Weights of a small mixture-of-experts language model, trained from scratch on English Wikipedia: a softmax router.
Below are experts of layer 8 (counted from 0) of a mixture-of-experts language model. Rows are named router (the router's row for the expert), up (a neuron's input weights, with its number) and show model dimensions 256-319. Each number is 128 + 24 x the weight over its row's rms, rounded and kept within 0 to 255. Numbers have three digits each.
After each expert's rows: a language model's description of what the expert responds to; "comes after" lists some tokens at least twice as common just before its tokens as in all text. This comes from a sample of Wikipedia text that the model never trained on. Tokens count by the router's weight.

# expert 12
router:140123120148123145116125097098126126079122177116134073109163107098104092172174160090114135157118125140156088164150138112132136099151111115141171097153134156137105161095147117138096074136122111
up0:107085108100097131137139146146154086182126140119151152167118141106100109109107136179075127123126083123160141135086158166099159163144081151119115121103161113136098162155149092098173120151112129
up1:107132110143104105134133152131129158116146112090182087175161128128142134131105094157130102099128150166112102138118123097116124154107122112111167148094121096144126124146136112126124134121135155
up2:143135138136140088100114136152160088103121135164115120107146113121129134142138131096117106105146111136133127162139114161119123094136120100141113122096137143091101133125119160186122149144115170
up3:117100118123149124117145098135158148131152115093145116131134143130157136098123142172179168155107149116136151119122141105156138148099102161163105127117127128177140138103140139111105137155115080
up4:098139120094152113127118136113172113114153137151172115140120118121105115081124129132123145113143102151096139095116107142130136136139119120110117099117116118138131092147119093163166088113165135
up5:104088116144115124105094173139120129168168153164159152136105112126121096127131125137080100141146141142132141136115103146114142103078170096147160115116151098102135134119107117095167116097142117
up6:103150091123120113136135137141117118132167164116147131158120168148132121116161126139110139146111135119077120135161120146123139134133066105139087158110172169133121085137126129158079129095124111
up7:107135124156138159118143108151142125108098151103147123099107116101135076117151164120077120119104109141142099092142139144159106137147132130146137123104126105121137147116156088114133134139134091
up8:127133172161119148114113179125132056117113115142114142131121156144116156118145117135104108153117138110074109106119168128111122108100123112126125117100122149150123141096086142099160142162147118
up9:104160144156121090140160147095154110113094127102109130127153140122124165084123113129133123140137100150127106120143128100123138093169095164141089138125133140114158161119139110131141119112095090
up10:127135149150136095164125143120136120158103149082150140092116181121152113149142146186116133148135084148123129154137102106095122148128080115118149110104112109147145138146163058111151116131143134
up11:157116091133105111124125099163155101131083115122165144153067122151114104109113132107129121132108164103118101097100133121161111121123101118145151110118123109136084147110116121127122117104151109
up12:124121093117140175170121137119113126108132145115132140176077133104113120123152114152140126126120147098144112159091082133118143120135128153179082139194108108126139119161147168154114084125133139
up13:108159170116138124123117111158122135126125094118166127129141111076151103142139155133092109132117115139139131125149122167137137088131104103144124103105115142114105140112116069164181123141118168
What it handles: Articles after prepositions. Determiners, mostly the, a, an, his, their, right after a preposition or verb and before a noun, as in of the, landed the job.
comes after: " of", " in", " for", " to", " at", " on"

# expert 41
router:112156135093164114168094164131133118140108091119145122113129134100101160106117122086116113128111105115150097142122126122106167161148087121149129161136131081135112125133115101125117138120115140
up0:099111111129122158111158102116113129149132113127179136123085135130128134124075154126091161088132165131083099121123091160113117157160153094132125117154110117134145127147149122110110094090144101
up1:127137133142131077128147139124070127112129103145106109127134162103145128109100121114157140084126109124114184123152139154145129132164101127115082145101164171137123106142147060117157128150146111
up2:130128139110144193135158128132129131127124113119150106130129101143157144120079145146122145158162111096127116164148116163179153150150150082090158125156112167155110123108139195153133166144108098
up3:116139180144114121097133125140087191128104114146109128117108162091114133148115154141114127158151140075131165116132101134151099117150107108091102144114146112084107107156109109103112124159163152
up4:121136114167118118138122128125106146144090123128164156122143130153114133143118125113115145145141137129108097141170113127128170148157108154100150078119181135143111131127094139128145189104099124
up5:157108132131140092131095135133085124116139131111097112176125124142097111160078129096125107138111157116147111120177092090113101139128145113090145112115196113132134118128143185138154151148134153
up6:143127124102114126127131108117097128128106153132144127150116143130134141121077180122120108091129100124149098111111130115157112162099105135137135093120154105164112149139137101135143138101109124
up7:106112143095138170121195116119113182168086117115118123139158128133125135087106126111132154103115130103097124128138118124137106154141129151129125101095127140173136132170090164131138144082185132
up8:117140135131105179138118167111132078140107125101110149097119138132133155161133142128107135151118135167139137067134140148118129137117116168089126144109132095099117137093193081154130167114143145
up9:133167131163131092088117106150169138133095143150150112142096144126151126134110139135145107153096121107119117154103120136156139160141116123118141146134147128127159089140150099123122123128111139
up10:123087129123164158117115146164131160171140145105175079110157140103133136115163122163121118110137106077111123149112145088130093108164107133159087121165133102149104145116128127119143143126153112
up11:130144135137117126092135111119094108162106119121111159130117145148134121117140137132109157155177136174090105170116095140148127100129116132153124124121156113135111112101124115116115155118133158
up12:111131134149099128144099140156129153143124167103158132159119112083141128124101144158095113154072140125136130139138145140154161153083151105110117138140111139134146163128136135100122165126157120
up13:107142137127118103149123134120154132159150120164114136126144127068112129140169133120156148126121109093112114063099138105094134145121169155121098126144150140125137134155106119125149104098141095
What it handles: Digits in statistics. Digits inside quantities, percentages, times and measurements in census, weather and sports statistics, plus labels like Votes, Elevation.
comes after: " ", "1", "2", "3", ".", "4"

# expert 6
router:118105121106110107135134128126133103123159207074187139163122130109101135097123188120135090095108123101127102158090115146140133162139155127154134123112119157157124158117097113082127086130128126
up0:113115145128121098124176152113126131115152142077148122156139113149128148086053129102158144160141166114145113103131131121087098145154118122127143131118156124114127122131144108118121162157126127
up1:182103106113131091111113132132124129123129108150137143146157132106109121132132134122108124118143132119155100117117084143150092152132133133113122135187104097177154121126122105143124145152129087
up2:118089140125106129137131108124135075144096108138154106158154122100116149137178122144128129124168144140101148107121115099117077134111116167154095100132175095140133162164110112145107114161108117
up3:135176126104142101120138157167114128136134194125158092101171076128131123121138138108135143127143121133140114141150123137143093165106152119128147133127121137129168155132130086143161146122146159
up4:145112121148176139104095116085079145115152118104117129130103096127121159140080142111157129113106174135167110157171091098113136097117137098091133119125121098119114158156127100154103125148110092
up5:118104129121110162159146106112113100156129130092128170163142114147118131141093178137138126084060101109124143119160108122157141121136111172117137146143136144123134163132139163149094111113131102
up6:114157118093170087115187127159085167141137115150120130101150123131170101119124119086077131144128146141141102101111151092111109109130150147102144146136147145127087110113144129144114130149096128
up7:092128152122167143113136141121088131119118082150116111073171123088143118117131122135156132117112136141160082131140133148092181135089119116119125099151156091140095112134175128144130135137126089
up8:165131154141090090125144131119119113162152129108113113141165114176104094133103098100125145137098131080137142060162130157150136142133138147132171137152117149163176095178113133116137184107116146
up9:150132166149122135114126122118139158134158174137087145097191118196116103146156135149120141110134108079071136141135149168124134161116108166121106121108147142098176075134144138127116109103180122
up10:153148107122103127125097102106167126086127169100122124119121139121148101102078126149201135185135156114120119110093090111149138099112113096132125184122118097157136127123128144152128105110171109
up11:142122107148105127155143113143143103143131120128129135117113190080129116121150123135112124137164110136104099051147128130145149126181124145113109104142119127126104153101139122088145142119071150
up12:120162164175074130164141123146126118130124142101127116172106155091181116114124127110131148144123136092099159084103140138132129124147144112081112106150173143130124169144123122156153110162147133
up13:129137103121117123132165139107162116143100112129113103097108115140172105088105141144148138102172118120154101118103105102152145159129175170134156208152100127147152155132156127096115118138117136
What it handles: Digits and time words. Number digits in tables and scores, plus timing/position words like early, late, before, into, especially in motorsport and sports results.
comes after: " ", "2", "1", " end", "3", " came"

# expert 0
router:156177161090131108117115120117133138108117131129120122158070149079095163081083148106080125149140127138108151129105151121124092134098107138115142118169135110130147154163118080099110123149143119
up0:126134114120121183106161122141104158206101091164067152120107118127096107062152121142087121131114161125136159103110132090130135117124088074142127125112110157108163123151168151169108124143175123
up1:118124105123169146153111101111147120137147166112100144119147063192129100140163111133162127106121152127134119154098113114126118130124159144117128117087157145123179089152124166146078125148181158
up2:122115136166171115134098142146116108156086133092150137159145107127158127131146149125159134079122135149134145118147100133165102120100139088168168196124134098140146108128129156138133129147141099
up3:131134083110077110195129128117143135132118133079140145086124144115112162147152166117142184157110124123156116122155096136090112130077123146097140145080140082129145126136158122165118085142161160
up4:131138153120151140104113122166135162120106128105134167138107127159095104105110132133097122128139120147101150152118133114117093135115109113188113134156129120099075139117112142140144122133083119
up5:137149152109160114100118121121112129124115183185150130133105121152166132100119118096161154084149156102156115141122117076127106164120161129117140167080143094138143148125149144113129155153134110
up6:102145138107119137124124158151166104125101099122154114099100155158089151139135108105151144163134148112123089107145126142119103094102103106176141105159195129124105180118133097126130149100157137
up7:103127155148125094095109098189124156101162128081128118153167114109123142119129150139151083114131130089101090147158138140142115129148136156099141100125129138190154129143091134146110132132160127
up8:125134127110138105115133138116125105148152143104146114110106116073140115102180131125132140133093149121150128173152176132110121137179091135136096151126108145153094114142146129166127122131088116
up9:113089112138070127142164104112123153152157121122102137155105158132127108117089132158113130128129164120117164082128160096159141103173128123095192099116119114155082106125168131122104086082146154
up10:105115150161136133114135097136158152163162105102084158156169110090124145126138121123117130111138108128103131130179102106136178099119193083130122079114155154130123149164116128113184161174129141
up11:147167126153132137148091097139151203165100147160130137137152140095118144126145118147135150137107142119127130147154134151133123107142179139128166094145145095134134133111112124132135108100154100
up12:133109105129134116132108117141160150156138156170115135138159128080113141124138071089143149182129140090102150128146135084143117151155171129094135115112131149070149158137178114136105173155137115
up13:103148144136144099145114115110131180111156090144138109123113155132121140090117120130122105106174100118109140114147111066138135148149092115099139087116138141087148148128124111094147103129140119
What it handles: Time/circumstance prepositions. Prepositions opening adverbial phrases, often sentence-initial, before dates or events, such as In 1866, On July 9, during, after, for.
comes after: ".", ",", ".\n\n", " and", " due", " one"

# expert 33
router:082108144123137110131155149145131077073095150147133136109075076153095126167118124132138113170132105179139145168127152147141106111107147102121125117125113098129137072130092174117090079104093154
up0:088147136095117148093111102127128133077093105148134115143116144128108154115132128083119146103119133140163154152127108101136123132125160149101127132116101111132109116100147158154197086160058157
up1:167144114153111172117129148140157148111098101123187184174158147092163105110114124140122123145139121162157141127125135162130135138119129130070109085118156132137129082112128148164158153181139173
up2:149141156188187073109125119122107115133134132147095149158112164128093129112130120150136106173174108113115136120157127093187086157125147126106114153141135101129143140116161157133093122118153126
up3:125127092109164148102121156104124104180088165159095111093113114125096088166150150166147125166136145137117101146133111142135116170150150119108080105091143159117126119145094143158086118150145125
up4:114137165101076154114101143154152088115094114162100137115109160086134163149117134170099149135155116124148088119127140135135124150107100122160056126122122126099105140106162136130141131138146118
up5:133158145140127121115141118167106118168143121150117127173156094175151140126116150103113114148122156083188144149111152153127129150136125156154119104152113112136141158142097113131144128153116137
up6:112143141123108140113181135116089118161169100149095106106165113119163120151116109150105144174157115124162121163150145107102101104136127134131140132147164122082150133155112138092155128118143139
up7:086133153177145093122160131131134114116129149122107111085167131148148132116087090165114098126134135143130089122108122127093124155166120148106073125110136144109107169146185102155118139131107123
up8:092119170180125168158131102130068115121098127151134157148116118141173088160138114135133110145113143105089124147133148110159166096138136107146162150143112128107158143137147154138143150116109133
up9:137169126141149129118152100080158180178103088106075080129152131116130134164133109110166118127135155152159114144122171143107128142161117137176118148095113145138112157128138136136156134145107129
up10:129159121150116128151107148143101114117118113115130086094143108110121131113146163153103107141126150172145121126123169093125108102180150165161133136179110135136075094145165137112135129111160151
up11:118124142103149128121178145113091143096150072133165096120131116111148136118114169186158121085156130129159129116158121104142149121151129091157184139173115080141122118171127153120149134095106129
up12:119111093117118140155143124158133142169130092093105115118115159161186153145106099168124131133123116078145120132131137118175139106114147127125136111151151131118099144108142126148132126119099099
up13:119123152134092093108160108156145130123128118170147122120115115109111135158153119112160135159128141115127068135133097146094178117120136140134100166165158136114156132123142152140130177169115134
What it handles: Squad tables, office titles. Spaces and digits in football squad tables (DF, FW, apps), plus office titles like president, Minister, director, Candidate, government.
comes after: "|", " ", " |", "2", "1", "=="

# expert 46
router:109096148112115157149110132155140107163097148122127124142125088162151117103136056114113104139109131135070158133106128131126115097100132146161141136136111132108116120118111118105146090114130068
up0:097097073148158132150120088149114132153114136136147137130123149125139139124104130108160099128149132147170162172129100150147106153118117162089118149105133166110159129146107110150133124110103135
up1:131090135146126125152128128109130109122145096084140149140064151121138125129121114117138135126127159141089119166117067118133096116119095111132149106082126148150138163155129102100160108119063099
up2:135141131134130123112137147169123140112106124094117157097144131155147094135136110129137129111127127100099124107085120168148144125115087127138103146146151155133142106120147136092120151114138138
up3:172089120127157142148125088097134129165151113116105114137143122121147135119142105117164095097122113113114185107086151168123149160165165133114165101149159124123129104156111135112141135138132108
up4:178151103168149110176134100109130144163118138159125125120111162134117113154108151111130111107124156111126148133111137141145135116149121142116095094126105124140153151129112123133122147127148164
up5:152145091133149129140145139111117118141081144138127132084096123101163137129112136134117136113108128114154147133098097170176110099121148105171101118102177101137143124124133154150100133116124121
up6:125113098121123112105109114128129101148111119147088116128156119118147100116105143191101133085115132099129105163148160115122141142132145132110114114132132149132139136153151102148108101178147130
up7:165111081147139143127123100119122127124148132133129159175086142162104075094127134110128109123121169124128132139158163121102150138125138111155138150114129129159119145142104113096122154116116089
up8:134160151167141140085080119124180149119104110113163103131128165110085110092107115140123144139121174113157105140105120137115128143147105153157116140086130112125087163133154149126104129145104114
up9:187157132141154105142127091131082135097127150128127120144134185164096112118099130124105115152119124114128112131125093096128091159138182125138184125159122094149116149136110141156163123154120120
up10:108104123151141142101129134167169155130124134176180130128136114137133140116138126114175128163137164130100133137150101148134187127159139124132136143137097128109130096174140122141122096148106133
up11:199177093101172149183135115096097089066097157194140116095140125080162085139086108131154133141148086151145110107124104104161126110118078145150160119131105143144123136122118108126158126103126115
up12:128148172154156154105140152159151106078106113153138151185107132139157148120133110098116134131141180149102100118113100099164109142105112112122124135144129122143102129078166123138122151162122114
up13:135164126108113112093160116082163115149140174159134108099140117155098124142150141121129158152133122116125098133071113120128123153104137142161120145125167109098154137110141176108132149175157131
What it handles: Date commas and abstract nouns. Commas between day and year in infobox date ranges like July 4, 1969, plus infobox field nouns and abstract nouns such as information, custody.
comes after: " the", " ", " in", " January", " In", "Personal"

# expert 23
router:116093127091091140128100122100107128122196188088137069160160105130097137162130136109150101099096168146148103140143160058154124129147125109120117096125133170127123110116067131167118123135124141
up0:125113165126129157096159119131105121156126121176175120174172109100154127137145151174114165133162191107127147154121112127145139072111153143110111097120160117098081097114108138144133100123106153
up1:122114116108114134128094068129144137104148105136129174112163120157120130122103122088159069082111076125156118110132146116112122137129080127141128148159115150142143118087143146162135162122133072
up2:112150168149110152157084159111144161136140125085123111038112128158156153106121148128174106177144142129107112102130168150103116119151128121139147129106109145158080158142131088117118139146159110
up3:149136133120142143169128108099112110125141118103152103166163139117096096110086161132179178105128157110095147116112158133115099152156126156128166150164132120135134132142161179100079149078122090
up4:117118097124094125097100096133115119155127111136127118100097135143127081112110086117157126154133116119129124120143105144105163121164140146163189095133106107138131103094117071128121101119157118
up5:115106091104118109138124136120152116117160130112111127138193170149150103076124088106144103123116094098136151130148141185134149113127114154099148144168141142133158101116150154107093113109110139
up6:126160113159145144164141108134090126159120149130136162138116116145157139115111103106154139127125149131142171092100113108099084182077144116144171161160136116137169121084138160138085180127132118
up7:120131117148143142138169119108154086099085116138143092153121121104170136118150098113095165144126118125111148091146097156155111146126173102134120106099071159122122119146115127131152142120096111
up8:131147130111164140138164140103168155107149120089125116153149155099137195113143147153123102130149143114138111064099155109133118176193122133117169159078141110117148124127129098095144093135114131
up9:126143155110127113127099099149155147111110141102106144133130089138126096091123164132168155176107136108130139082156151125121105185109150165120159134151123102168114173127121125079126126152178137
up10:153111120146104154128126084137098074102117130152149152084139123128125090120087137137106151104121117134158166066165123100159119127127136148105145160159114151168150172101132115052143139115156107
up11:123121161182135123143134138115096110099146149108114116192141164158103108132121153133151129122134124106091145131123121101136140220149127170139126145124125117142155142151149122147098134153112183
up12:172086089107104126109129098146119143106111124160145160123159135140121092079144162138127162125090143073133119120133128095066121114071150134121148132100142132158145132117098124082114125117106093
up13:125145129137113110120111130109159186085089099149117153162163091105132112157112156141083150114128158091106123132149147093127138112124098134096169180099144159129120137120092095134124165138131154
What it handles: Determiners and superlatives. Words after the/a such as first, same, former, new, another, and superlative endings like -est in smartest and scariest.
comes after: " the", " a", " an", " The", " his", " first"

# expert 59
router:106155148122129166134140104124163153156117119124179126126096092153142137120133103162153125115109121156143123147144141115122165105142139166138124123141117122120097155118053135097145093086130116
up0:170122137125165130085146158107107157157161141118122176154098132061180064080113157110123110126127109148109159094151182152158108100113099100115159120110153130157104158169160139158129121103154108
up1:121140133104136101093095170141140122147118099146128128127148114148118164168115116126182141154156128149120101101090139122121145151162139137152084123128125136160153149119109125115114157135123147
up2:164116134147179129143100095131107106094134104092146130127140153092084097122131123141099113155138124079127091116132084159119149140129126121097100119096125144099161110144135139114165141126116078
up3:163137130147124105128138150098139106119158135167165095098134104096143136138107165100133108155141140146128117150110105155096107081123144123129107143131101149132160151096164119129177133121116138
up4:095138132145179167132101119089111105123148137082141118152103125115157169114133134099099169134133156120130141108112116124115159143119115136074152164112133111131121155166126112145125122138053150
up5:127088177154158139120138156131103107102128139131142145126108132179132133102133095120164155117145110137094164131102101152098163129186145121151136141113164141140130164158099112137095124108108083
up6:131129135140155161110141144126144096092168121123093121156112149116113139134175148122134145123163159111131139121151133164122119095146159155140114127069124109167118090123138147123143099117103138
up7:087145181119100142133122130155159165140140102137157147120117103094143140140126125150140125133130181128128136171128117098176138148104161123080165101123119153134112140131151143137123125116110122
up8:131145119128124114063128145107148102181152137105167113118140143095146109154123167148073132110086184146143105144165092119150133097143116122170133105145121150135133143115146130116160148150134137
up9:121116100110124146125125129143158139140139143098195136165137136127151113060119125133135125150163164107140103137130101133169141134140169128125128146131144128140148158131116093121142098136133136
up10:139209155135153120144112138146170163154138118126073124160196149102158141129148128090154119149103162094102160135084097115100113139126145166125108166124127133159124103104149169165169176126137120
up11:118064142135128135128122086075086150150163161128137077131133108144154102071137124140121117175128134143099095129168100113176095104110117145085148119146139129139141101133118111125103164121133131
up12:134135108136154141093159107122171166139136150130151147125136137092154130112112119156107116164147158120130100111107130116148092156138148132143127104115169172182101141135086077103136101131160162
up13:110108122158153134107159129098137143118157109150125151151152149125135124190113117124142154146150137100110153122088111116115153107098175070120116143099111092109159144090124113107137125136141119
What it handles: Table cells and debut possessives. Blank or sign tokens in tables and score lists like ±%, +, −, and his/her in made his debut.
comes after: " |", " the", ";", " was", " his", " a"

# expert 45
router:128195126096084144087161136120140149126123130127162127158121113125098115139111137117125128135149115136165122150114128132126132108122131118120091105161150117142123111145094107072164122137137146
up0:132132150153134129140151138096109146114102132122076111124126169140133161138123106132137157100134108146086165159147126139137120123097146145079162156116128172136119129128123154157108155132121133
up1:145168154144099129155130145115158143126098104133144119136163139135144113145140103137100134135113126148162077114109114145178141178124110119138138115136151118153160155110110116135116189135108109
up2:110086153148160129101147109121111098135160109105160101163147158151137129156125124127127103086102101136129126111140138132136159122111108150100118127112109132152140143177161097124105157088109093
up3:123167113147126132140151133116106167128143190115144134159114108145082098133126081155113117134115127155133087143148117119107121127145087110134132119161147118128114144143118108095129152112138140
up4:159091076107141147160144132136143111104111115117156128115130132141122143107150130135126169131136112125116108165126146114146124129138114160142173170155115140163094114135158120119151127120139099
up5:092096088092098128144134108092094129130069129107127141130134122143135131128112145091121150099110100100124131124122159131132141177139102121115115130146158078091103129111070111144114111120164126
up6:112068101102153103135113108162135113107147117119120104102086182140139140071111114138128133156144146079125097122130170087129140134130134120175120117134107124124168172146135115151149144129130112
up7:099157114109166114100111118133109139101122113124165129114126132130164123096094133090133112160098115157157104108082111097141135190115094137162141118135119165156078109158142103087107157172174143
up8:117096130133162063100108153162108147150173138122165159127166135122125091062150123113120126125102145112120095129143126138152132105147096103133154105128120149159085126100082125096156112138116124
up9:101102136098096161119097108126135082120102110109119112091131109104139096140131134135115149171064137149118142128145174091133132126119108124151127102161140115129149143125139101113145069119148106
up10:094124104126138153099133112107139087136165086150093134083155158145139115074128107069128122125177123109106135124124099180122130119120114135150120119113150116157109180091131172131119102106116080
up11:125113137102120127127107156082103113112160101157132117147111190108191165115109133134158148152089144105121172133162093100110093093112108146115076104103118097160126155154153120118135127102117152
up12:164175116089141128078143147099127137110157122142116131131137133125107139134178117180107133147134168140149134113138095074115125131161113119115141148096112087164080144130169126140115113076153110
up13:120154128123126115160127150157148136129088134148110154096099123139128156116153151122129120113112146149102119129145104155142152108126147159109106132125143111159093128134133156187129159095158125
What it handles: Election and statistics tables. Blank cells and numbers in election, poll and stats tables, plus JPL, MPC, Spacewatch in minor-planet lists and separators like ·.
comes after: " |", ";", " –", " ·", " (", " -"

# expert 61
router:103087105103163120095125110138133146141102111131130104096137157095131149136089126135139182110104130134145150117112091115109106158133114129124121141148078114111116151156135132119150127145077115
up0:100148212122163118163127130100129120141147146099117137120101137099117119114120124126160131157130169117131099089155125110131141148127161116095101143105087087164090126119145125188085127078101146
up1:108153104126112112096116118113088117153092142107135084108145110086078155111095128125134105149171119132121132154123111131171110116131124128148112137112131101127136080132171114144116141166118139
up2:106126116123092145111127121135087103143116096131117113119157105139123122115138125100096149114122107109147123092098174139127153091132138163143148158140098111146110103113138121105158155096174110
up3:131176157153146183117156125136140097139118107106085119088097160123159109169129146124113149168181108103124132129164102146097137104113160130119154112157138088136120149109106129175092157125088107
up4:161096145134134176111115101128120116090136174153110124135084112116092078128162143087094130111130131146089110148140178141156183098154081119088145154148162121128132153114133123110105168144127139
up5:136133125128104154098094117184131150137127075121166141180116137114107134091123122138094115121136159149185147117163139083149072136116108085136141174136082100090110141143165126099130085149125092
up6:158124120117163132100148113128167127133131118158145155161163142139104115098107135112146116112165115117113130178136087175129161110165138110091115106132124104164162129170140158124105125124154123
up7:164141128135156143090151171147119178143131139144104135138114148084137134067150139169152102140118149134129139112093159115107100115123129156153135086113164154107094098136096129138152102149151128
up8:108149103121126112168134127099116134125109147086100148141179113138112157153145092156139143122154089091116106120148122121134124096128107163090115147125154106107162100125120126156152118119137120
up9:158164082111071124115141131117094142127134141103103069126135141122090096163096136162132096177131106123167112089110153126159139101073164138126126136151132106130141092148141109133140106130122150
up10:106128113130129095116112152120104124156142089121123137120160132118119109146117120170145094117106131132144078167165092166158113162114153087126140137119127164116098132153139113147169106136156154
up11:132118141127129137156143143159125158153109172132103107122154132103127115115109116121142117180140150111117132155154129177133122150123155091168113135161090118137125111112117130145139143161137125
up12:146149108170092152111156174128149111143125105172088124143091174135081112146166098077134116132121160142136102111076138130149131099115144125125146121140128115123087142132148129133139204127173099
up13:099167147126128120142128117142108119124140083137106104139160106123142154106121157092123149108114149124133144163170146118114097123123139144186133087109109100108145092163162096155102188171140171
What it handles: Coordinating conjunctions. Conjunctions and list commas joining clauses or series items, such as and, but, or, while, plus by and to after verbs.
comes after: ",", " well", " List", " However", "s", " addition"

# expert 19
router:095130174102115148127085133111096102128095141096149103190155137147134135127160139113124149077066117154105141148144148109147085150125152153129116160143125146117095142093111130149122128136133118
up0:126122143126112136141135106090123168139166161119094153151105132144123123151126107111117159119118145103138118111197064135105136151127119127121156139145147147126161162077175098107128127099129098
up1:116118113166092101106142175112134152099161137159105080153136129092161114106099188150095161114147154124093097140100156163120129159131130131173153090115112130132127110127130082153122166116103121
up2:119113110123115074135105166155122088121108124151152125122146165123114113133121143136131129127127181112134114161141115136093139128080135148188155152090152154130075136104124137151105150171163117
up3:121139104093129140104130125132140086137122078108129139110102137146090150151103167134090151151142131131124148123105144169129120133110130173107155104196122094155109137151115173106107153142148143
up4:115110145148154128156140108140137161143145093131173117088121146107131118137145159113187105108100150154113096141137132132132119143139146101132130132147139118114129147126112100102155129118071126
up5:151122137164125114122123173095122136139165092112096112146111120135136133115143131140167086105121154105149136102128151081125079096098128144156091134071112103105165147152124191132145183173094166
up6:129143094140124155104138097130136099086095098104093123099135175099189146070113150141171101114160136111143145149128135105143118133161139171152104140158132114113160135160153132109080094111150097
up7:131114094121110155096116139160117132159093127131111127148131151105141120086110093110140098124147142146188108157107103134127125141114100114181083111123112159086163170118143128080162105089168082
up8:101141146113150157107179112112135153107112172120128119168121060147103148111064134135153098129145167108106098113142121133136126126112152186161131152126093127108139117137110114137128150156094124
up9:173152133102127153150114110147074112134103109161138110123124141130122128099133128112095136155120120136133126119142123136152093116113126112120158156117124145122103115216123109104128124087151127
up10:150108113110127118109105122147120140122128098118088123146115165146144155122102106161099154129092150103170128129144130100130092090114088152175151129129104124110143114141154122132134135156178120
up11:141157160146083158108143096109177156124118166105122074159136158121128143137114155118139146130139139107119121154117148075142130132126107133140129100139152105137109146112148139130128123150128146
up12:136131137124130120125137149130168154158127154114113120092133127120135129153150137116171173116124114118151113170145146136121164145118122136098100082103130129154117176119110126153174134087110135
up13:161133146125088120107132101144123124109132114127136104091084133115131137123097125085155103098167142139125090121144127102177099121114108120161114113121128158156135169179099118137140121116148176
What it handles: Quantity and quality adjectives. Adjectives and quantifiers right before a noun, usually after a preposition, such as several, various, significant, similar, many.
comes after: " of", " and", " in", " for", " with", " a"

# expert 42
router:111138163128114145113153145127141066124131151145119134103138089149132132120133173140104112157157090177126119156124070115136128155101112109149077105079108141114081171146109129148118102110144163
up0:114142103115110111093127122092122160144139124150142129154146090098163127155136143121119102161107117099115089125123103171153138149134110093135164132143150123148163142112117124141086155112153119
up1:132114112121088107066157128132142141099118117110172122128097131138098168113127113119094125125125125140124084099106087080160162101189138161144091118113107144150144171087098094149114137145133136
up2:148103107132159108080128183133137124091145178138100110159109163154125161103088101135108128102097102135098102127158116088098112153190103139116134145109119117111075108122090114153155130156145120
up3:106112104104174108170112123076158142121105108129110117160091116051159130117119142146083141119164108148139117107125102133109131135102139143140124167126112126152100154164117122135108144167110132
up4:121142138159111089120145107171173157146101144083110107166147136153109112098118111119099078115125126136125121132094157142102104134139131147151087138142091102128130130162115093111163160186136131
up5:094122168138152142081165086109094118159114131106124116129157119123120123134101149153108140131134143114167092160159125158136134158135128167132137115109131097127148149105139141125132104128150139
up6:094111141130143116135106116110129142078171112105155118134147143090110127111098152066112141178158137152105150112140128099096118189157132149130147105115128151125135127155098098081185146171120126
up7:149143120122104157135128121149124114133121164120175154128135121146116101119142117131120131116174136166161116088111111137116126142133127117159123169134175097138089152170153174116099168142138103
up8:120166113148147124111102118159153123118130125139120090185083149108127160166081127159118141192125122128117101155148120141141105142174082137122117139141105142137109124126103126143135169137108132
up9:120100126141152169112153167164114129143145141143107102139142163145145089123135103143125104147144163116153133149132128089102082159132133127152123157142093052143117153110167156145119153103155149
up10:168132110114119134063121123153139132151161153165154115168121114159147127149164104110122115131107144105107076196114111126118173122136124145113153136131170132139122170111115137138161136088171108
up11:167111166127137135146137146116096142092095157099109129134130143126116147140104156173157114128141153129132107177150113159159145130139128128127100104136157126150109150150136115106111135145150126
up12:151143160090128104118088168132126114125147143159141132159116137126172165141126146130129127148123148108152145078227120122109141106081140106112146115162103124113169113200123122176141133113133147
up13:131089177109139143083126155133150128115124152117168138104108103123128125093135095152171154125103137121114127142119103115146168174175108139142082123094161147147112137179176143155134157082121135
What it handles: Infobox and table field labels. Field names and cell entries in infoboxes and tables, such as Date, Coordinates, Candidate, Votes, First, Manager, Country, before a colon or bar.
comes after: "-", "|", " |", "==", " •", "\n\n"